Weights of a small mixture-of-experts language model, trained from scratch on English Wikipedia.
Size: 8 layers, width 256, vocabulary 16384, 64M parameters.
Experts: 64 experts in each of 4 layers, 384 squared ReLU neurons an expert.
Below are experts of layer 2 (counted from 0) of a mixture-of-experts language model. Rows are named router (the router's row for the expert) and show model dimensions 0-255. Each number is 200 + 20 x the weight over its row's rms, rounded and kept within 0 to 999.
After each expert's rows: "raises" lists some tokens whose logits its average output raises strongly, later layers aside; "comes after" lists some tokens at least twice as common just before its tokens as in all text. This comes from a sample of Wikipedia text that the model never trained on. Tokens count by the router's weight.

# expert 2
router,188,198,207,190,211,215,193,198,245,218,202,210,188,209,190,211,177,235,177,176,211,231,203,207,227,222,185,169,226,197,204,253,215,183,214,207,219,200,214,184,209,198,174,219,211,214,220,186,233,229,183,202,204,193,185,199,175,165,197,178,219,190,183,153,230,188,197,211,171,199,226,199,178,219,187,224,190,183,228,140,206,206,215,184,182,194,184,241,201,193,201,244,215,215,163,215,241,215,206,178,203,217,202,235,177,162,222,213,224,187,191,193,196,243,195,197,225,198,180,212,245,180,207,167,207,198,196,201,196,163,205,194,200,229,212,226,211,233,207,221,169,222,173,174,191,179,201,156,193,176,182,187,209,207,205,202,222,154,204,208,207,194,187,203,199,188,187,187,202,215,166,221,189,193,210,206,192,213,185,178,212,240,192,218,208,210,179,227,174,236,231,198,222,205,180,183,205,200,242,193,215,170,196,159,189,196,176,184,195,150,218,189,178,213,192,202,197,223,183,204,202,224,238,216,221,184,173,196,190,201,172,191,205,186,228,209,190,194,183,193,205,187,204,219,219,207,175,185,217,184,204,191,230,170,197,168
raises: ".com", "\n\n", "ably", ",", " Coach", "\n"
comes after: "3", "5", "0", "4", "6", "7"

# expert 61
router,208,213,216,204,212,185,189,199,227,184,202,208,193,206,228,189,164,212,213,208,197,174,200,202,202,203,243,175,177,211,212,208,213,197,231,190,201,201,212,181,200,156,232,169,213,187,183,171,217,201,200,171,186,209,217,196,191,222,187,170,198,201,230,191,226,210,242,200,221,219,220,219,197,218,190,199,192,229,211,166,200,167,216,165,189,204,184,205,201,198,198,197,179,186,209,189,155,199,171,208,180,205,204,192,205,149,234,224,195,202,238,197,218,205,212,236,186,193,214,166,196,195,190,165,186,193,212,208,185,198,229,172,177,242,189,215,235,177,220,160,199,171,210,209,214,210,213,200,215,212,235,218,180,185,215,194,208,260,196,206,210,196,187,203,211,217,221,178,209,180,231,177,206,208,183,175,176,212,209,203,194,227,189,222,219,212,210,160,183,184,217,201,227,160,197,183,173,199,192,173,170,202,184,170,189,213,185,243,215,192,217,214,164,223,212,209,191,192,185,199,188,233,236,167,188,249,172,225,187,216,197,182,192,162,202,220,150,227,206,223,178,208,181,199,202,167,197,218,187,174,174,218,174,215,200,203
raises: ",", " in", " ", " of", " (", "ly"
comes after: "0", " and", " in", " of", ",", "."

# expert 46
router,192,222,189,179,202,245,202,208,190,197,181,246,201,192,190,162,219,207,195,180,206,186,139,215,203,186,210,196,209,215,191,208,228,228,199,198,170,172,186,186,198,190,204,222,202,190,192,164,184,194,200,181,224,201,234,207,230,176,167,226,221,205,175,176,229,184,178,193,183,208,197,233,208,206,162,194,237,195,159,207,197,204,208,175,216,183,210,195,214,207,228,187,231,209,237,216,219,194,177,220,203,218,220,179,179,216,223,206,194,193,199,186,199,196,197,220,188,207,226,240,202,165,213,216,224,232,208,181,180,213,212,201,200,181,198,196,244,147,156,191,225,238,206,182,215,222,205,195,147,193,188,206,198,209,204,201,171,195,177,197,217,190,196,153,217,206,197,190,227,204,207,199,185,162,191,202,197,173,230,183,242,217,177,203,198,183,223,226,225,220,202,219,215,202,206,197,212,186,174,189,220,179,198,185,188,192,178,183,155,200,183,170,213,172,183,207,197,207,175,204,199,225,201,207,200,226,174,235,171,215,202,202,219,222,189,191,216,189,247,180,169,191,212,222,207,189,216,172,230,183,186,198,216,216,158,212
raises: "–", " (", "0", ".", "1", ","
comes after: "2", "0", "5", "3", "4", "1"

# expert 25
router,195,243,181,224,227,180,174,219,182,160,223,243,216,203,235,179,205,181,164,197,220,211,187,242,213,191,198,231,206,228,210,218,200,175,213,199,198,224,196,242,177,196,212,222,153,182,232,196,174,170,210,196,196,204,199,233,234,180,194,173,245,214,210,210,231,207,214,196,214,207,233,184,185,223,204,204,196,213,191,215,196,209,155,222,216,190,222,192,195,208,194,154,173,213,189,193,187,201,177,201,184,200,221,206,181,189,212,233,203,220,203,151,208,198,189,193,220,198,179,209,214,209,195,216,191,206,184,212,185,209,189,222,205,198,197,191,213,189,189,207,169,153,239,160,216,193,191,204,203,215,199,204,219,205,183,193,169,207,180,211,167,236,176,183,187,215,182,240,232,180,193,190,189,187,232,172,179,200,188,220,225,209,196,219,197,197,185,205,255,195,198,191,204,189,225,225,188,185,172,194,179,226,217,187,185,185,215,201,199,210,183,197,188,228,195,222,171,215,206,222,187,211,242,233,213,203,164,239,183,236,205,196,176,222,185,228,197,163,196,168,196,218,187,214,191,204,180,190,182,195,199,179,160,199,179,202
raises: " ", " |", ":", ",", ";", "2"
comes after: ".\n\n", " |\n\n", " a", ".", "\n\n", "9"

# expert 34
router,216,190,210,182,174,192,186,187,219,206,164,222,214,180,236,188,244,213,168,190,203,193,191,206,210,205,231,197,221,193,211,213,188,195,221,229,184,250,210,214,182,199,200,195,218,224,192,168,180,207,184,224,208,182,200,201,230,223,192,184,187,217,176,232,188,207,164,160,225,206,195,206,206,223,191,179,177,198,184,214,193,205,216,210,195,187,219,197,193,222,217,248,254,212,219,197,202,222,191,211,181,205,225,199,197,212,134,216,197,162,189,195,221,206,188,223,170,208,185,224,210,203,203,203,193,183,189,268,199,223,203,205,216,204,162,212,179,212,200,207,197,201,181,212,204,211,199,164,209,204,189,230,192,171,180,206,189,186,215,199,215,200,208,166,175,225,181,215,178,189,188,231,183,153,184,193,214,227,247,184,203,201,190,211,169,159,217,209,218,198,228,203,187,205,215,191,174,194,188,238,189,217,198,186,199,190,244,173,190,202,225,176,167,213,189,223,183,188,219,175,197,164,192,177,215,159,198,199,184,175,234,227,214,239,207,195,196,166,181,234,200,205,230,179,240,201,182,198,198,205,198,190,208,192,197,193
raises: ",", "/", " of", "\n", ":", " ("
comes after: " the", " The", "The", "'s", " his", " her"

# expert 19
router,183,209,192,182,192,232,207,210,175,208,182,205,204,174,225,229,250,224,174,163,228,200,185,210,179,223,187,169,188,176,207,231,206,238,222,198,225,204,205,136,203,201,177,194,211,195,203,187,194,193,209,191,175,198,179,194,184,186,202,229,229,161,182,239,266,199,201,232,188,166,190,196,182,196,201,229,179,195,177,174,212,223,253,165,220,185,216,197,190,153,190,201,203,171,217,183,181,192,214,205,161,186,226,171,200,177,207,188,191,219,188,181,238,192,226,206,181,178,199,215,201,204,208,190,212,196,195,200,229,248,253,181,215,192,218,213,196,173,197,237,207,216,182,192,232,178,223,226,207,193,188,213,215,221,206,198,185,184,174,162,194,181,202,197,213,216,220,180,223,169,184,223,184,203,210,198,212,194,184,184,207,211,183,194,203,192,205,197,195,211,196,210,210,189,178,180,199,173,210,194,205,227,193,210,215,192,192,178,203,242,182,239,215,198,194,215,233,213,187,223,179,193,187,205,170,201,201,219,190,212,167,192,185,208,191,201,204,205,218,222,176,171,239,250,207,197,200,176,183,222,199,197,196,177,179,205
raises: "-", " ", " S"
comes after: "0", "8", "7", "9", "1", "6"

# expert 60
router,190,231,194,166,203,157,223,214,196,188,184,188,200,212,196,251,184,197,171,199,226,207,202,207,189,211,202,193,219,224,188,229,219,215,241,196,212,195,223,205,204,182,158,229,207,202,205,194,179,216,206,192,234,182,213,239,172,185,182,228,202,194,174,205,212,243,184,219,188,192,235,189,287,203,166,211,208,198,240,213,178,160,154,216,182,180,197,222,216,217,199,183,175,181,236,186,205,206,177,190,203,215,181,206,195,192,211,200,217,228,218,173,229,205,196,200,203,213,190,151,191,204,186,206,231,218,197,174,186,195,171,181,213,224,194,197,212,182,183,227,184,179,203,187,211,231,219,227,201,195,163,218,218,203,216,205,170,195,189,198,237,148,170,198,221,217,194,210,211,186,230,208,169,197,194,204,199,204,214,203,206,200,173,190,209,225,199,221,181,210,201,224,199,230,191,198,207,165,232,197,179,211,233,187,199,194,200,212,185,224,199,202,174,188,205,198,170,207,199,201,223,228,167,236,155,234,192,201,216,195,200,223,225,240,219,209,181,204,180,210,206,196,191,221,201,187,207,196,224,213,221,211,196,214,225,217
raises: " (", ";", " surface"
comes after: "1", "2", "9", " In", " in", " As"

# expert 16
router,200,231,194,178,200,188,223,226,196,227,203,218,199,199,171,186,230,187,200,221,227,201,227,181,202,192,206,205,175,217,214,206,203,185,211,185,198,219,186,237,193,190,220,192,190,174,219,177,231,192,218,192,193,196,220,165,174,161,168,209,230,200,210,125,186,224,196,247,226,177,238,181,194,205,188,213,188,172,175,219,189,197,205,191,209,194,170,227,198,213,193,189,175,215,174,229,205,162,186,170,218,194,213,212,161,230,203,238,222,176,220,221,218,187,224,186,191,213,241,196,216,160,213,214,205,217,190,175,203,220,201,219,204,225,170,208,197,220,198,210,185,203,225,146,179,186,205,183,184,198,210,174,178,196,217,165,223,179,173,218,205,206,171,189,226,155,204,194,207,218,198,182,153,187,220,231,200,220,192,225,209,221,234,209,205,205,181,212,227,228,206,200,196,205,190,242,203,201,223,180,193,212,205,200,175,189,181,183,169,213,209,176,212,170,211,183,173,206,196,220,231,235,213,179,196,224,214,201,190,207,183,195,193,188,171,203,243,208,200,194,178,178,192,223,184,178,214,180,179,217,188,206,221,176,196,199
raises: "0", "9", "5", "6", "4", "7"
comes after: " ", "0", "–", " (", " $", " +"

# expert 18
router,189,194,185,184,257,172,197,203,173,205,197,201,196,171,208,180,204,205,227,168,208,182,220,198,264,174,184,225,185,229,188,194,189,175,190,207,203,203,206,182,214,191,225,190,233,166,201,208,227,190,202,186,187,244,213,190,177,227,226,232,159,192,191,175,237,177,192,215,216,183,237,205,198,217,214,197,228,214,173,201,174,209,186,210,196,192,196,208,178,173,210,231,183,196,229,205,173,192,212,192,186,200,161,214,186,210,210,210,227,191,217,208,232,188,193,174,194,168,234,207,178,219,193,235,164,207,163,217,183,200,201,180,182,214,190,191,217,225,175,182,186,220,191,190,188,197,180,197,210,199,213,197,194,193,191,214,232,218,174,214,199,217,233,224,240,217,206,203,207,176,178,224,172,186,170,194,231,206,196,197,202,210,209,248,186,201,196,215,219,209,172,208,211,182,215,197,204,217,186,159,231,188,200,200,192,227,182,202,156,218,184,210,218,177,234,158,217,201,216,179,172,192,243,245,220,225,181,222,173,225,184,164,194,200,218,184,211,187,218,213,212,222,229,207,196,185,216,206,176,213,220,187,195,181,201,224
raises: "1", "0", "5", "7", "8", "6"
comes after: " ", "–", ".", "1", " (", "9"

# expert 26
router,186,213,186,207,208,186,198,194,194,200,189,224,217,178,232,208,181,206,184,209,202,196,198,199,222,192,163,181,199,213,199,190,204,205,171,195,208,187,211,194,233,215,193,179,217,164,216,178,170,180,225,160,197,222,213,160,200,188,190,181,216,161,183,159,246,194,193,221,198,185,233,173,188,212,198,201,179,186,194,231,203,184,196,193,207,192,178,225,214,227,168,169,191,215,184,219,179,166,148,196,213,196,199,207,199,245,186,165,205,211,196,205,212,173,189,205,200,190,212,173,259,187,222,222,194,225,242,181,169,224,184,225,219,202,193,195,191,214,192,198,199,195,198,188,181,185,221,210,223,164,216,213,172,177,204,222,210,160,190,210,221,197,181,213,197,186,222,185,156,178,206,229,195,213,195,175,130,216,225,199,191,226,202,179,209,183,226,210,222,196,196,186,225,190,189,211,184,205,213,229,205,196,183,202,202,216,191,215,185,188,244,191,226,206,187,191,188,207,163,169,240,212,179,248,194,215,244,210,177,184,187,183,176,193,218,191,237,204,215,195,181,217,221,199,187,193,190,216,186,210,203,178,244,202,220,225
raises: "0", "1", "2", "5", "4", "3"
comes after: "9", "1", " ", "2", ".", "4"

# expert 49
router,199,216,215,234,217,206,199,226,254,232,173,210,199,159,227,225,165,188,207,174,213,182,231,197,191,151,224,204,182,186,199,192,193,204,185,197,200,205,218,205,181,212,223,218,197,210,213,188,168,247,184,212,213,238,200,195,179,198,182,197,233,185,216,201,213,195,203,228,208,217,200,191,231,233,216,203,221,245,199,159,185,199,205,208,197,206,179,193,207,222,179,186,180,238,199,221,157,203,206,204,200,197,218,190,200,198,235,193,198,233,149,188,200,214,215,191,189,169,203,175,212,188,170,208,211,152,195,177,170,196,186,218,160,183,174,207,199,167,209,170,220,209,211,186,205,207,196,169,241,183,181,208,202,203,164,214,228,220,228,194,216,194,208,175,202,220,188,171,164,196,201,184,194,212,206,194,182,162,169,214,219,188,197,203,217,205,190,222,239,209,222,186,201,227,197,188,196,204,165,249,201,194,199,177,188,231,189,202,204,206,200,204,209,208,172,178,198,210,202,181,198,198,148,219,196,193,194,190,197,163,239,207,184,229,208,197,186,186,174,193,175,184,190,191,211,193,190,222,168,222,206,195,207,237,184,247
raises: " in", ",", " a", " (", " ", " |"
comes after: "1", " the", ",", ".", " such", " known"